Below are experts of layer 8 (counted from 0) of a mixture-of-experts language model. Rows are named router (the router's row for the expert), down (a neuron's output weights, with its number) and show model dimensions 0-255. Each number is 500 + 40 x the weight over its row's rms, rounded and kept within 0 to 999. Numbers have three digits each.
After each expert's rows: a language model's description of what the expert responds to. This comes from a sample of Wikipedia text that the model never trained on.

# expert 21
router:498526495556471530566533472477442443502457559560483537548511504490487507509576455506498519495510523543569463496559457544465476484516508542479553489445557487586494508518480517498458502575459548499481514497516517515469483452516450450512494447465496444513537500451551525446543516527520502518453504470518482543368430543501548557561457519518562532513544523525503408474447444485509471495578459488468493575452473492537489543490497498458499527509513442549441530474527512518572450438601487504524549509574555470467495519464501425466545543538551567517488459495476482476605553500527522494530528516466478482486482483435482408551475481446508497567502486415517554507519432489505544540531605562397480452536518414532466525513514538456515452496542447491546502470548474463520495521545482
down0:395500464468522509455512475525517450509522523480401531520553503529503491457462575477481536520433427482527532501529460448422437498487497564497463453479501516521446459485489484485532555530444475509511547495539500461495454514521491541555424523497425491471466506498526537515536482501535514520534475430459491472548422549565490527460490540533448559447519539447484537467460508428492498439504510485449419561529485471534467464526544503434485494424550515454470578486514515483556481609489447551429468520483463537483513502512533491512501506568536510432448494531537494457557498543498490560504500482501541489446525435494567502589552422559491480484452526546469528527506491485522441423520582471564420395483470549546459499457476480539540556507479500490501533553540574495541462505516571
down1:423554494500449451502528540492530528501533483491505465484458547514541471490533453418531470607499512503503533483473510506503455513494455530472460474500488537567528512451503440568566468514436525493493525484481526430499482496517444561493511480499512574485475494533505537551438507479556601471424552543554497501459447511494557513542480550521535512467474449514502474483456436461459526476494453566493559484502564480533448500461482497581486472560506473568434463511365520445452491543510517469591446481518544450505437479485508461512543477552463586521493535460544516532469491492435542534459530475487472529519462448428427462576487552512544499519400541566509566485436484482486504547510428501495535525437503534460546513472526539480593515475522433526491542508542529447527533469518436
down2:485517470502526554486532474574573489553471473480547470506492515497518496518549441446455586539515453519522529478541557535522519454459556530512554518543494463546507524513518525475458447548446516470562517554523476503577489483460511497470515515425572552489508495503485504465481557547481498468517415490566503496452439437467453537540489502471565484495484511528578485536568458484533459501510452536541544521496534450460444498459488472518520553504462463547569533531501460525547443489508490523546558433513519389457382447447515551450476522590464487482548472533490461478435503502513520550494475485503495528399506558549418463516517523463485452543468528513466532442507504494547489497584524456503504568457526513500487534530489627529492536465400446511525490500472575462527559440486459
down3:494541464467489477542477497480491494503530511532548471406533568497469476532583460492502546488491573449517522450502514443579521450520551508469522477487461475547496421528453557488491490549424455555549498534402595518544481527459483501489509511479548444502509542532520500518533489567464546531468470496524558504532552515542484561459478504465564486470407487562498412449547411499410474492449450479499449459437473467524502458481588469490481483495521460469503544482482517415454489463518516560528471517473513528476510467500515500438458514460492430533468471532508462457491462455447503570538514497500543494463462489497524411497527515520469583555410463464455550453462492538540576508489556488461494510447439529525502557482442491483479512441498474495565425512510424516546595532461510
down4:527523476559479515477439475484517450500524570464543510519504486547489492451447550492446447491485569497477468587541521480481527533571475589484502514452442508502474500472501475443424529501529517508582468488479523506470581502464523453503483507494394570438503429465548531446472488465523524507579482492528508474460498563517539536587486379495513543438528451557547527590476503495523514519527498442506460491447479507572510435450494506517523462506427497445498501591484496406402545488490553470503499465532492452517542525473582456547574450488414461531464466568488507466483474488547503494446504485521543527464454493518552536487518469467544554494468502549511474495560421493529547514470422514481526515541568509539549513493525522500437457440555498517492508481441468538518522448459541
It responds to: Hyphens and final digits in ISBNs, endings of personal and place names (ie, han, adu), plus verbs like began, founded, opened.

# expert 39
router:484537445557497616588449514479397450500494505493507533470460474565527488506486515431528478493508450509528535508494519562470483497589523525491528488486486504528502500525524505510411454501484535496456509500492498470474488491495520488529508475469553477526512459468548541469542395520418498533487493528509537524462475491490490550511440458487505455571520537509553465483483443562497466482515467444509464527420418541486534523465553444410545534476493489514457532457499518575483473391535427480501512477510527486468497523477567501483482508434497530503507492554434496538518489538570509490514516500442464431504513443478486527457431476451588566488516419498550510616493391488484547504524512531465474528465468490579508530500519537441505452483545468456430454576578495456548481563570541
down0:476478498497478520522488491576519510529535523517397508470538536483451481530441558494474476522470472519488549496574578558528528452492520429458540489528480438575459498445498409492521544473529544486505527572484517510523536405537480531492518492496514448477486463518496569500541471474506486541529475497496532539546403542475467464517518528488410516518538512537515514500469503433432549479497486496470488524543435496435408527508521494445495564560496503457416523432498543528496487504498472485483447508465557449521499420538481509487512486508545470513430478490514541567551493571506552475471563469518512491497495436478491432539553419476401497542505461519513475477520457550495508453471555514499569437472449514570490521506473609546574484585514502523556491523527533455590591488462569
down1:488502487545527429497553518511480481520487525489467463509457479481502539566520530461485473532448534537502477468502441456416532492528470465518474472433502546487432525508498494552491477578442532465398503438521561487460383489527512493578441523458541465501486451455481521510518491527479555567478504502516515538480470507431470499458430480490541466572510447534437504470482549475454547577478506511521534508486542487512547548465579509472508542478466503528477533482463567425613501533541457514568511527505525493465471498462436552579511426495556518473524576448404477496536519517522529546446548488494480514461416387421473454551432522467459566533467505491520474540517519492453428494586502492511469495516524561508438464435542469540511468522454548510491511531512545518522487544459455
down2:483492410537551485555476456534545479505516471448535470524451508564476478506540497495451486537566518520548533478460543527570568551535555503528518479547551446509477530488509518513539483560476394451544493539505532518463454466542412504450531477442524509480458434554523560463477469594465515483456463554503470509455485517480465519504507619537538493502570490506530489463535472479514487442517474500547558511475495459474438550431458489480532608473484534516502434496524432557512501481493492431496480455521508456478491486513524530555501470556453479506472537545495491494506450530466528552475545514459496551432460537503544479492506531471444545544471534498468535513489536521565456566568509538454502448456529482572573490560445636596547478500436428485513476468509488515565481435486495
down3:558468513456532494521504476478460474445526507513490463410485574488499490416525432523501546477391493450463546434504450436528469405571537513507563513531443535597509480518464554444470461447500506527479554510369530461558504501486484491524498499488457495549523536523491538543482501524512426498488482539537488559446534485479451529461449447518517507461445571554519506554502506561482478522517503446547473428446420540506471467489567482520520482497507509527494569527501498412485526560510485522471462490473518494537470446561491424522577531530527471506470510465513514488520416543431548490524497461511474501489526445505434438509495547514493541447470514475457562522496487463499548515550551480541485462458444480515534505461459382451443524496512557421538511486494446509496607491483470
down4:610527495570468523497542485458523521496540522455572465595510476491502496462466511598422445526499514523562436509505471494430526519507508549630494517467455503514488494510490533509500516552475536475571489467455531546490574531519405487434536509558531499512508448474506432451493578515479524461571493584450474495489523462461504483538512523511542520396489496523528492549454485406540488484519558512525457508516543449491499470501436490548528485502428457519513511505444508414457549457510542541495545465545488484530575574464560457504460464510446459428480513467528465482487547476563434458477492486437440546537474469528517482456501488479483573457496495516462483521453553523479464530467467455434519488572427438500552558443501481456456465449521467541491520536489511548495530466468492
It responds to: Articles and possessives before nouns, such as the, his, their, its and 's, plus word-internal pieces like Bel-ed-iyesi.

# expert 25
router:500478481620476481499482457523409470501493570541480550531452459490520467518596489502496517449516556534530514503516492487511479470504510592498607529536512516611454468493467477551415494511565560532502565501531532512460519509498465457493432489420578564488511445434543524480452466493479504510434484531515486501459462539492450458491492541484507484525505467537561459489485498540482512432507468470494476497459492479455549542504561543431524584492490457461483585471513524482546459454546475509520491469506544473536480515477469461467544487550494582489448496495433476516556501511470514481503492515486520489428507455464456439540430452467553514590474469393548587524518490511500517548483507544490472537543447454530543531517576579432445496452592484497477493500438498488485538577490520
down1:492475485518471483514428512476519581465518536534538471536444555490583482498542460520510483483559516500446504463433431485499543571455487463516481533471545496524509521547493518507415512573537513488535544500489505561461478513462428474534551474473568519491545509538446497491471523498387552496533436499552520507466570453521542531533525572514570504447384480520531435541494493492433495393472506411476549478463488579457485471470557482543492474520561493504453487513537544479483605530459454462529510480441503448479515518493505496500525501543488518523531543477594545482443500466523465527478524436484482445539411436478479462531571458482453481537509534442503571517485498525437566480486504505554512550475534527525553489478516408489486511555538422525438532488479554528558513535499455
down2:519565472468506511489528477541560479449457486509622453529516508483494529460545468463424458511515540455430557497468501539499489467531551518513545513502521503481473500536559585480537473554467552493488541536504505466441475482575424528453571532554502439484455498455460546453566541557475515512493461449576503501548437434526544554535462548443463543429514474470524464476549527471486493495523489568502526536520507532446482481413493493471553550432469550514485495566579493585465421487513475419484513465473517486482465473513500538465522534467464497458570495463497502442421450493580460476445513480454443472491436509544508504510519538470511541553518455477508493457528580449523452533531531537509482583455561593581519463507483568496461514490426448488503518487525473542528506450501524
down3:521491510489529593511477525529506504589493477503503501470489490510478572485515477503487462480487531459557563469534489440552564479549527406465551492494424500478507518509458499522476536486472493554481511483372532471455516493562413500467505512469597522511541495506550477438534444573526486576522547523505513490551498481478499503488477444491487437453375529563531440558471464484430532529542459530491429518443539466525504461521507504498512498539499506535528573488523481533559505494482442505491489521473537464493464456547513479472540530494570465534501500492531470466466546492473484512570435470523461516506502458535421487520477504530482485510386452453528519458480451524420524503464621487502466537487457491474437562401435397460462500534530504456510516557544446497500588514481453
down4:580488451450484518498509501437570459494487529490519448540469490526502512485461499555479400498511580531514469544529486406426502563486522568504500507516431492500521482503562447416486544487506499435537444457468495517437573408473496543529520560428462550536553475516510448507520496491454495554467513535522472535508561496537503491512488537492519500443438536542550466528520510543497547540487473464521547512475526515486531386492539482455475533492461484552499459545435470545448508446501536555565529443488494488471563531523494507546484441509485546483585499478517462493488465531497501540473466488504409519585484472595518532535486503513583502501412528543476518509478460513450556464529415479464503510569520505400515577466503421488395499507537470522519507454474534505496541449473570
down5:562538454554497523514487537499522498559497553517519559497450565496519554466530522507443498512480572486466464537481559453481475588528521539435511513522474462568481476487481459450501504510498544519484508422553524437511500506454548541481483508526541494542545440379522451539489524504480460489497423485480484503473495532536488478506530545525577419552475552540442548516484478469558499458436546513579532500514507511483424595536495521480427550484452536537465512548498573450468510436548436493540487476473543504482483506492463515503531515487493352481429490500458493495483556442515431470493504567493521515468508508494531466484514432479577460511502506528454547596517557502545500448471443479534490535584422516462524496443444513511461461459471485561480479436437470425571539500476528
It responds to: The word of in titles and awards (House of, award of), possessives, and organisation words like Championship, Association, Society, Racing.

# expert 33
router:533528508528396475558468536542423419484464529561519535474437545539474526518474551490502520536519518444542525469467531560415528459483531520501495548424483494516446509470501526413459466517502556513464532482504424483402599503553553502513553516434467574519552482517519446475533456510477535471423490497439531496479557514514488518526492487538425490512539517507492488557490423494468489461500488483472462507417489433485515530499567517438535509460506460403515482492423490468574507419535543444506503541517518504503536498517507473483436443548523483490523451551496434530549502415522475492508472449494530451557502500473488440554477546464562489584483501511534549517464469503471599532531518559485482541458442473547533545478489553452517506464531512484491508540530538410488531490596535
down0:484515533451488559518507547586505517488567512514478498576478501535399590461519566501480507490479430498534504419567496508451473477468512509429476486522481466507459543453469457530523544489533575479428518510497474518477507459511519546496463514466417474459477421511515449433459513444442488568477419492522486498539449491450489523445537417495453421536484552484469545508476520497457526515525478512480468463515502478477502542557505506476528521446508502449516585484511504497515484519446482591543415541528515535477515410456524538527416498527515502494496523534453510580528497495472646446537517507495576471539578496487490511523516391483550501481491447497552518434555480534526550502481506506446526493503462567573478511535478595470462491521540516451463481516505510497584469501443513
down1:503485561475535554474533523554486477506463550489498482516529443519501448626518535517515513472469473446509488458484466526427488563529479568511507505521481564531480524546547438539496429533465561478474509494478505520530498503523520486449527471508538473517478436476475524490456553419484506440444463559489505515516477487500597623552578531510603515456483538529524474519525467480472486413456491443444516468460555514563479480584535551513497512498529470506452531511545451476473498526521525530566498494544515471453483536529507553519532496543480522627493505492527535445486443510448638530511506421512537491537480528488503534484504472496501533529546478559486504537515493487547529494467486486438502533509529534463495497413463406390520452434534536542472540414488484544551523570503470
down2:472516411495455494455464569513521514493546471495498473492497624504495468530520504502495515545530464484445543503510497517540526487545533516498552423523459481494473523506556558470485443567519469486555437525472507524577487420486524533445543502543469531452525476462506506449559483513441537537467517501540492514458436497481468468513510503500535460444557481482478445442500539512523529467514440456431550518475465540469457559554464509508601529479455547474426515531464453471531494487422516459484503437513498422457452495500545544519516478606534460462486467491468501460457458527422556496527541487477511499482501528551529525542538510445494548496535521552504487513515504424539479431538539568410511491538509547543505518508410654615522475540443446519553499510478478434543448488519487
down3:469471585552548468486506494421441501424464555539503457437475511505514420508417489514472522457476458415527508470543504485572471457537543477529499540478470462514553557498526459452474548546450474563533529473478572561527584513506545555519566493483517452498508494541502506572526450461485496493534479535543440505566582504527479548522474467518557481481434488627530447530488402513499454505464485454510483512441518472509523510528509531518514467500491539550523507511515589508508521441445493505493428510461538446534483483511481520504541501537464482584433466404523448459461477463388569531507474488478523563559495480431502470541493514546491576539455452537474549493467450484502537539461574495515500510430460539490496561482510487437585499532510485502483486484548518537541535493495542
down4:600512485478472493525473485521505533515591503457525509483449512463508520482451589471447572459543504543439536454476453485508475529476531542521549469485509533482473541514515552377461503531482515470562489506511469487514550495479492495488495489456507567374538430521578434493503476523485521505533476471509494574442487503487545436543420508532581490370476531560501464554465522500505466483529525415523460512472483489448534484461508469458597526502437505489529531589419503436449514460457481473511480441561497526457475541435561463492443399496483455485520494528489477457498469506563495491475468513533437510480430482504509482492486508467444523498436492508456526513479524463478434503523422555458543538543502526483550479519470494418396525488506444501555506482490536475470544472484533
It responds to: Closing parentheses after years or ages, copulas was, is, are after a subject, and month names and units like ft, mi.

# expert 27
router:492568523566467576536476563516462461457490573519492564504453481570498526531497425433483554545521588467479438486552539523424531411529492550473486513519508490526505474557442526498487451534464543514518544539473461468449551516526515448486517518412569494517519518479499446495497494485499492468363463468534534476444537524420479488577511509499497509513505513628458492462470453529516453458514463464489539545489467461469492523512515465441522513458504452479487440543485512509537439417510487425506539499483419509477498492514555384450514477523494556434437462528460555477493478500474446510517488482409492526455445480497534425499537548468505425570491526441553493525495515471458488534536527532462488510470490454560529528421509525446492522453522487434525456502518483462519553489527546
down0:496537489482434526469470478496434491482450537452445449457545587505442467492532517530535567462376454555463441531462516535537472547416525454501532506535503503469457514480475418542530525515475523521549478471503563492541417479523509452567516460423474464435415485491526552518494458509517508569527444490479567428589516499496490555492523555441515491472530588477513487452473500462455534536495510501539452460486442465489499478527546446491470510516476476463531492455451504489505507516505458482502475453555476519483517454410515541540511462568555525501472459506465541520486493560500542501593527532477432541491523453517503546502539500466502469503509462485470579452518522470509526463560555516574535473525443572540584500500489488476552489544539504551544464579537479419511391538486557
down1:508540522562482486517513499512498502481591494518554571498519524576509458520474479531504444481500573470529477482482506491475506523449557474480491515433467522525511535567534580477476459499491510450493495459462512504555460453522494476501504485534511524385522432523456503483437457456525471474509501493561452545427505491505567476523504548567587466578427491437551497531417501437439531473479501520483515434508480525529524478501536484526411471577489481573425544466479468488465472587505483490535490532483563442442487506531448524466491478464502500545527510442571472510399446489481501545469493473481479512514480511419432495547494477390518569505510449514435487492502559487538561584480458492506516553520466483395540456495481436411515474488538450504446510554516484522559511458450450
down2:483543553519558507513484531532532530491539561508543492547522566512517561514540437541549499588550477412445535513469564480496518441518490453481516502559470506489463532526551536502492508556519476508486513511487450488542427463484434522463550472565479488501582511444482498440458405539519470456468482509557503520485480440461461506603479595538505532424502486508593512511511491544406473495493517526475572510476389421454503446447454460476494514535497511557507586455483521498494489501442478483544479515481544491477484463486570443439529566519494494478585562487532518514494459516498541501510457490485448481535410492477489553527539519519452534520481506532504500487525562523476488498524545542491532513455487548510497495505431505522569465415421416568575456505507471512477545426467447
down3:489485546472499467458592492451472446527476492529536524470472489538462440499516409509497565456529469454548535448502500564539486490570495472442516553506509508491438528499490477513507503567468463563530472499453430532549609513525519538455481465525428432460500514542520513536506474477505479486496489530521528514489596461451490510519493455457439512517250574587520535510506436557452479485538489461521472496492498527473546514512529510559536514470472474524494548506520505465551512499525535526527521499499572504523446460543447434517478490520586461576468500469522471507454458500481501482528467500532489513521565522474538492463501510540501551527466475536516504466475492489478492495482524493527503555464492492481432536472461394429526593492538537424532511569530529497441536467477523
down4:524482522491475499455535522491504493590498467498473537487505482487481482488441470512521504503528514486594519558528495450407499524499531537451579504467463447441464439489498465438503487474469536459527441466528533527437518377481492519449530488504524495424512494519557553397501495570422493513602523448496541535463587514419532472485492482578510534486495460541528501555467512502539485556496530506471487518478558492577547483503584543465531491506413518506499466496475487406475492459435490481475549468570504431548421594523525523543501477452494495459525494508490504500474516508505488550484453575531504520510598462516506502444487482515525517499450541565459473484521457468448508575484496459495507493612515489462513496459507562467415429556456462521481528525510531566493558427498523
It responds to: Prepositions and infinitive "to" after verbs or nouns, such as acclaim from, used to ensure, working to preserve, such, through, plus date digits.

# expert 6
router:540536502473458553554511578486474472488523589509474469520469533529473449456520488516467539552449542491509498490539501498449393448603575497477547554516494471567452450521446466534476473504532484479555542516552478440434494499491482489462510513543493516505462485455495512491516446521415494518444504487574480546498552531516595551507458521498526550527511460522491419549470447499469452475530479503539511494476531456462491501429546460465517575449406496480416529433534469469555516409516484488575431496552522530470547523407508503506499484513496544457531492527493449409508468545505450527511491502469495472481484457502457424543514497417529486554463454534516580479412563479452532476516526477510488546539441448552545505547505544457456512436526477443490522569490501459517534518518577
down0:567516477423472517503448532579514455445500503524471494497544552520416434504452593449460510500533498547484586499542503482482514439491547497493540487537509417527532556586518505511512552537472523451570481462514521477514481524513490496517522448523469584483504375461487514460565494468445495550531464497460503522546506546493504492508518441484500457524489513492503512528456510430458597462539527522554496434505493426445511480574469446445509484504469508437509487476497507534511479507453535500482456458532520477482509459438484527546443431471527498529488482459528408528489483530476488520460486556452533545503548459488499464547579507530438478627496479532501489405456452527481484502541490553556559492481408508547491484587515511447544561478487475452520540463459523473526510483455619
down1:529589460520510572547535553527490532488492447470492499516442487511442490505516490478575506468562571506449520433478404485507541487515524561576507486458522500520567521523511522541493500512523482416432439532468551494515510512479492468567451442484537554445475518532526527440504426484526503467499429466481485523420562477567500605449532545484571548455553549573530456465516530501431542510446490445414457485493544401590516491499528451492543477476504474531481565547508501463511508533520552525552547588522531489485445524485545533486537480528511525494546511549490491475477511473508561549550506539463527483528436490488433505537435470478557548492501443525446492550424535490430494547471493575484503512496478447523478520447509447543469493495457501544553475548482452475439496540561464
down2:515557494440515502508496495556603473507476451528513566511503534485511511463507532462522484564507541486433535501508484466496512515551496492477569559513440470556503523518586441459457430522500518461541485501487526457500537522520480508521498503486512514459548451490535453508505488499439530510502507495501562502463505508547480555532497582448487552489551401566547528553449459496516528468509456462420472521447524502466482490509468479448523511540556504583548445534491464516509475544487456502556550524513547432472369531515476485475410494504451504482532453498491524421470559500521541552433518565503477571550500535506487416470526510481515450500567528538508417521495452440494494591592509578485550511471546515548516578486551553582485475507455452519550444486528441536527463392500497
down3:494531525534511510432521496495478540442540541493537572487491584476476448525567488507515553426424473434459512412502463515613516437500575518516524481423546512559539490475467447476433424521487453542510450534462572510554540525455441575480459468478533442453556465488515502444534455435521483441555482490492498548512562526452395605499486524502512471519427506503515469517482487562508507503475488388498486480496466510507501499508498493522556480426494509506535449618524525509467522456441442538467475482529521457568514495500521499459500506457531453496450479438534486484452455508450483491556515549517438475537493466542515457497543497488508511468485464488500477521447554490469510455484567452504524556442470553505480545433480415517528475512478489520518523531509474521424485519395487
down4:437513481443489494498534492486512483563561546474483542515461498499524534426465564513458405474605546478529547492485481489492571547515456551558587475491487549504539511473496524491513496522458497429484523530410490489479502474410397497489511508457441531458565521484505460429466467531545484554492480524451489448523476443416463452505496481567513518313497484458502533476482494515563512496452478491556434536484467484553555459465486521504488441551470482544528505493416492442487515527480553486472457504476528492555542444478504463538508492496487482471546477426560558532513469502535512436495363476514482499570553556539537512470430589497546552459480500463538542557457509512482502517512478488503496452526471556434495496479523489495487485454470525511479485549535479489502476442487502
It responds to: Spaces and digits in coordinates and dates, degree signs, United before States, and linking words like or, as, then, into, built.

# expert 26
router:462431533507457519508457522519436448487448539565487555478559540515543522489507453483447532485546530528451423523560450506496459465531532487440515561504500542541429475465525549524470456493579481461451462550541514524463577553502461492532492461512521487466523458444510497480537447503494500549420509547520504571414515547487474426489531534482439454557557468579509494501482497478465503482503526481532475536469517590418537555469577505447521541435512430434531604443519510518518488436551458522533514460458536541480503512513555450459502488582444523470483505519509512497543608481479521484474476502432502475432507494525465423557516419461529507565513511444542556486508493488447471477566512535471536497521469476514506568486462510448501473434543545531482509437440504444502483578496455
down0:507451556475521504478517489516579470516504508513422556473543549442487474485479553466512466572435549490418473492556527440522498518477548526495543498535492457509532541486520379502498611504535517468499491481468528551499503419465529606534443529495484524455445432531433516538464501497495507499533494532449456478629463511502468485465524481566433472555543517500471518519460530455485571504441513497537459491571522447473487477530504502467547465548503493396517588524522530546523470449496464483475457501504446505497473496497497561572459475548537462523510446479530481538530487557477549499546523506422554511413484451489475471496526414504509545511540497534509415463531479543459583466475484493500521466576457470535444502553477568568552485571542497522507485471541531507539443490471539
down1:487586529497500493501444511510545444496499452545491453502430450450480518591613467506543510569474581494484419516445489447505464542511532475556483514525512469466446551522536495537507534477492502465399535495467465567538496477458515520516486496459458490490447517594486508514483522476478520500535417524472504529553549513473493563507511505509503518545487507490524557536515506523451635449434490510500519505434478496552499491477520519518473501539538404452498503476561498480543463563491525490477556495514560552416483453517510571523541485486553540508541502517532522449404427468524577536502524535529488462465499478479483446492555498508460508590504484475447534536518538502390505547494444508481490515473501499454529421507545411496501491466583520566535574527545458474570572485470500
down2:563554419526550472517501482459557437469443474477504546543498543485584491517573462496464520591475512498502511514433530468543541544528532559504519538517505524509499509503579531457590469554490443459481560541485515535468464358556473537514478441556532481539502496498508511412531482538484529550522485534573456450506448505516529508522475542530527471526520514481488504441538546511580478450543509572500507543425458555437457493463493530481608534455505537492485476597475485503541478433450523461539509499475501495425511497478533508472455480530489461466557475451507514495446522466500486477499496500459485486486455548486479547510544569445437505534529549525518471461521501506526362480535522519517484498443538551526575483510498547529476563512416440510492437476519465550552560436502516
down3:510488406479545473504555521491466479546522505487566497449555528509494420479466545422467474463542513489479519531518517487555452409541536409481447487502489523539542450514505525536498536523491534558528452533420459525516530417468521541551506575490498511563507536488558459553477430534554503460476570500498514475556463410448468526509471519434399515523427535508557481526469484407543591517574448484498473492527563516475464517554486529491514457518509568519543538537501541539448551512498525471501470517489466478519456487524450452526479513499541538482472498459508549446481411490432513493528481516493524512539511494517526405521484550548479483437472526448514456494506506448552512449471586515517530505508497447482463560445516374536426563438530435477445514475487540544517492485488488
down4:489467428461424527476478550480535472527580472454492489506435452510527445448407550501492421474518531513555557492533534505469507472452514555518423490474449530494453511462519481436547497527450488521468504509447540441450556525500514535463500527479485569464532493466518550534458531500513530564493514486472489442503531560484556481531533528511489490501500520493531498515547546455505598482505480497540442483467520489476487439515560432440531480503489483490475515537449485424487420467468471512520499466579504429473499543530480546512478476460446507450513436546444550441500452506531493496497464552569470514529550453489514522502404526519599497464403579556509522471468442467537507470467552555426536456526558531501435557493497462421370432509545513522553486509543488480493447507526572
It responds to: Was, the, commas and he in biographical prose, plus table separator rows, Date, ISBN, Personal, Preceded, and percentage columns.

# expert 35
router:583516573492489522499452511545487465490429493481450499555486495531474459506443491476485522503479496537467415497515499536568434473497550463491487579487512477507534460523423455493437477515484556491454540487486515498536506491468502481471561424556497526468535421458459466499489487453491548481455578520554535490441487547469480479551514504531485494548526455461547441491467511520524460455471499432512478538467483514432482525472580456420575506485456522578470529452471501505522474457497444459515483453515559606391507489497616436497515432510491602553549586581502520513501479508521510507557412488457457461530484503537531446511500508495592519544500538464543565528520437443461524560510498511502534542505540438573461526538456523530503420454547485490476500465523483479535510506507551
down2:506544458421468474429529497580576519521425540494576472510553552524486574483556363477511506583508549475420520574465512497624525492506429509426599536511422479479490524532524546544495412541482528530488591544592502531562487456528509502468480515483513445498514530528498488451464532556515461483501494531582485476488498459548414502515474526472483513464564422498458484533471528467461471515546472500551440523540514521504533483456487512480526508449447452548515487506595437523524428457489509533473471482461519517493484516463505553520469546478504546507501450497518476548493492523496547491514452522482496513569464508511499514573499504437528514492446523511435527514499502486517436522581521592535520483468564484590522464513511536531505489458463471485442479479522488510479470441530472
down3:536576473546493520471575492493477474525562547520473546390498521514448506504506529484484485525432497445503528476459492512539461472478515447485527503497522499497501571529508508487528517486453499482486425545439496544518548483425413557465562539503518490497535518480554448483500449463499402457502493485504577513510556457513469550485520549554474500508398520531422461446513413563487509482458512458457450509410475481473458505493438511449524479520561490554535503465534436455473500537490538524584506516494513463515447461489424451541501473486528535508441438504496537500504389432480433483482497503516557489575467508535478526505516522490510603527457491497521494494451505446405545546463508500523545499408473505512494499440484378483471595488507483424480492535539455505538572533482521
down4:524501468508428551495471566511497461516476479475546479540454562475475442524449552528439548479480535476500570529436464497422558480525498538534550467469498601479530461471461536462562532416508512461535490498492500618435497489499449512492511536457484529440461490408528539463516530475501533452485457494483496476523512525450483455575469484473498478429447534446499468500480524495477532451479456484505475515493498435448530460527516510496514566496436499485472516494408542396460545538449524478464523480513471514486452541418568486524439498477503501516499499507498478422597498410467447522467457478506439518470478455500519562495511555556561528512484514541503532443506548474481527517495471470452496518558589507487475504412456525474505455525465394562542428489505486519588529476493596
down5:498445496513569488533516511505491425422537434560466560485480525455525464501453553495527482543499513486425469491463484498536478486541510511493485484472484469554500438485506501409507453473511484511452472588472514552510521471541543509473452530539462462526512507526549528648544529491439412554459542526516552447507410490557563514514546513474485448578516512457482460495537465492533518542503438494448482545480412476542498598477486556482436521496503514477529492591474571523541539530372489493502563494492557535447471495518545575493531555477503506506528509434451436501508548529460523431432539522501512442524482522473572454503461478484540457480478515458529487504571474477468520521476456497506420519477506580504423491526486496480508490544447460543425529454506467543567502536521499
down6:462455488493577476516479496465548369541457490512521501554423491480539432506515444533472489466443556510494502483546455513530538458546566548545443529481539607473539446577487565491426530514541499501508495482487542532522411486542455465461472502519476485495488475507420516507494536463551530545523438513425462437546510550528491538450563524511481528459503472422513499451527456517483443443512474534452462572493524495494506504502477519500496492510494492386485540529565517516569564496525463600495557475508534492504521478476423484470513530479515491531440455519510402456481468498541478538530508474436446489533457514523477383440460526580533527509484511573555531515475485519476496500513495491493457522511473494473454535569498554442472477546516472526572426468540473450540449562468537
It responds to: Digits in coordinates and year ranges, "As of" before dates, and name prefixes like De, de, Sch, Car, M.

# expert 29
router:498463476507487536547415520489438510477517509542595577571537452450520456581563522457501561502469621403521477515469472589497459457534549517503542537496517519547454459510454530445418462487541515486505492573513490466494507559562495525549504474467530420467435507419473491459595482514471508482472501533520563519438520494545468487448524530538491527482492499604549466511446491525504480511516532462472510554484497521451493525496565551413552570484527469463459535481507515498476493467533481461514480473542506556513529516422480462434513501553472504438520512541439502441561535495519465501518507550474494492545473453524482477511511529433520479492435448492547477495445537492468487575520596551499547527525544512593513518490529502436524438423549500479502501502464508480503464603489512
down0:501482521483577473521541541564533418524481521507442495467477521492535510493513546452498563574485515575521523534528577433494461459491551553523544529491520516536561497506531447586585578480523540484506564504490511428541577470434519527476479533541558506447460479496482515448528512506507465535524497495522489478493457459457481473482475527489437550626546477496485548522462498459455621561515487501526516502557522462495469512496551460468534552513485528454467529459501490601547457551449500494433427540481487466479467490487478510598489520551523521552523474492509480555501517510490539432511539537424555525493504463490523469524508421503500535538525504500469450422526489519545467493437466542520468488516457480487502425523528638566488580490453549500491497515514556442585504474452510
down1:491471473533469483517501543562465496454530498470562540540557452509518503504549478490539508476523491435503427481548416514425479519523532533505430501538435461548450538555517450489451468514468475464456509441494505552426476523473433480504535457423545504456529499485533486457471466498495547500474517507505509521487487480532542491505556492504527503430421501459527451559493463514498601447450484488437521524451496513537488490466523530458481519494539524508535582544490497451515494466490461523568451515523591534499458482473539487499502487487479582514551480502545519426537503576566550533458527525480434457458455494493477468554447507495492554526507487453484572493493508452384449506574532536478442595485576502419463531488532340503577493534584428543478530462501499496482496551483491
down2:487493516551528489508505533475571472534473554523506513567499480480442535514569480462509531530512574448508523497432492497531489498526486464428584523504482497563532548544628473442472437498585453466481495503457561556526446468535487521516540471467466515535481494555477446476410431465435503515486490465509474477511471487515500553504476542533534523485530530525505547566435504507428542551513525567516566481534478549502481487442528584449534516479570513465480536542537534514486497531463444490538495538517483444467464487456550495525463470522488583507553494503477495451479520504464568556537437569412471506550486489509517504493460484495454604511574561469542518488562517535488448454585521555551458488504562576539485488540513514580445537453449373511484468532498477466538477505509521
down3:542443496431514540507459490461427486560498591461563542471449478508500470477488451576481499432397536460488446460499477526570413420524521444541498471554461490519468535528502488520448483519509498516505464534471519546545494545544445466513480544476442458522494567514457523509569527440498496492563468564498471510523567438445482573527532458502509488559488549576466490575515490588523534470465486469499504410493504418504481503469510477447515562509514466498538553485463511459547559502452530578498511508513535508497550462478478540467502521525552423652483510441510476397466459481499545523566504472504492531545526490499478496521543517512456501520464485533509429480484474446505520490509525483514501539448477538495438514456469517433469507487565539496614463470537434515480526510441505
down4:564514433446421548482475509510572536483521468506467559492527509542564514485436518538466380436504506464567467493517466467401559485423472522532523504490458460488511482490498566409486468517513532451493465467458438536467584486461496459496504490543458490477500458495570494510460508566473513479530449499490483508543548548458525512517537484562532551446454513517494470505477551480527473436503452550507450480509504479536498471452470495437560569438483497491496487543497506419480488434519552496479506506564550519546443529561460493574497462519432428444510535514486494442536476481583529504513500542502514581504565468575539509510492471506548538475501487557486521617473469437423499478491464502461496430583529492456567469444493429478435430529472473545527497499526440471504486515453514
It responds to: Nationality and title words such as National, World, New, American, French, plus table pipes in film, series and award contexts.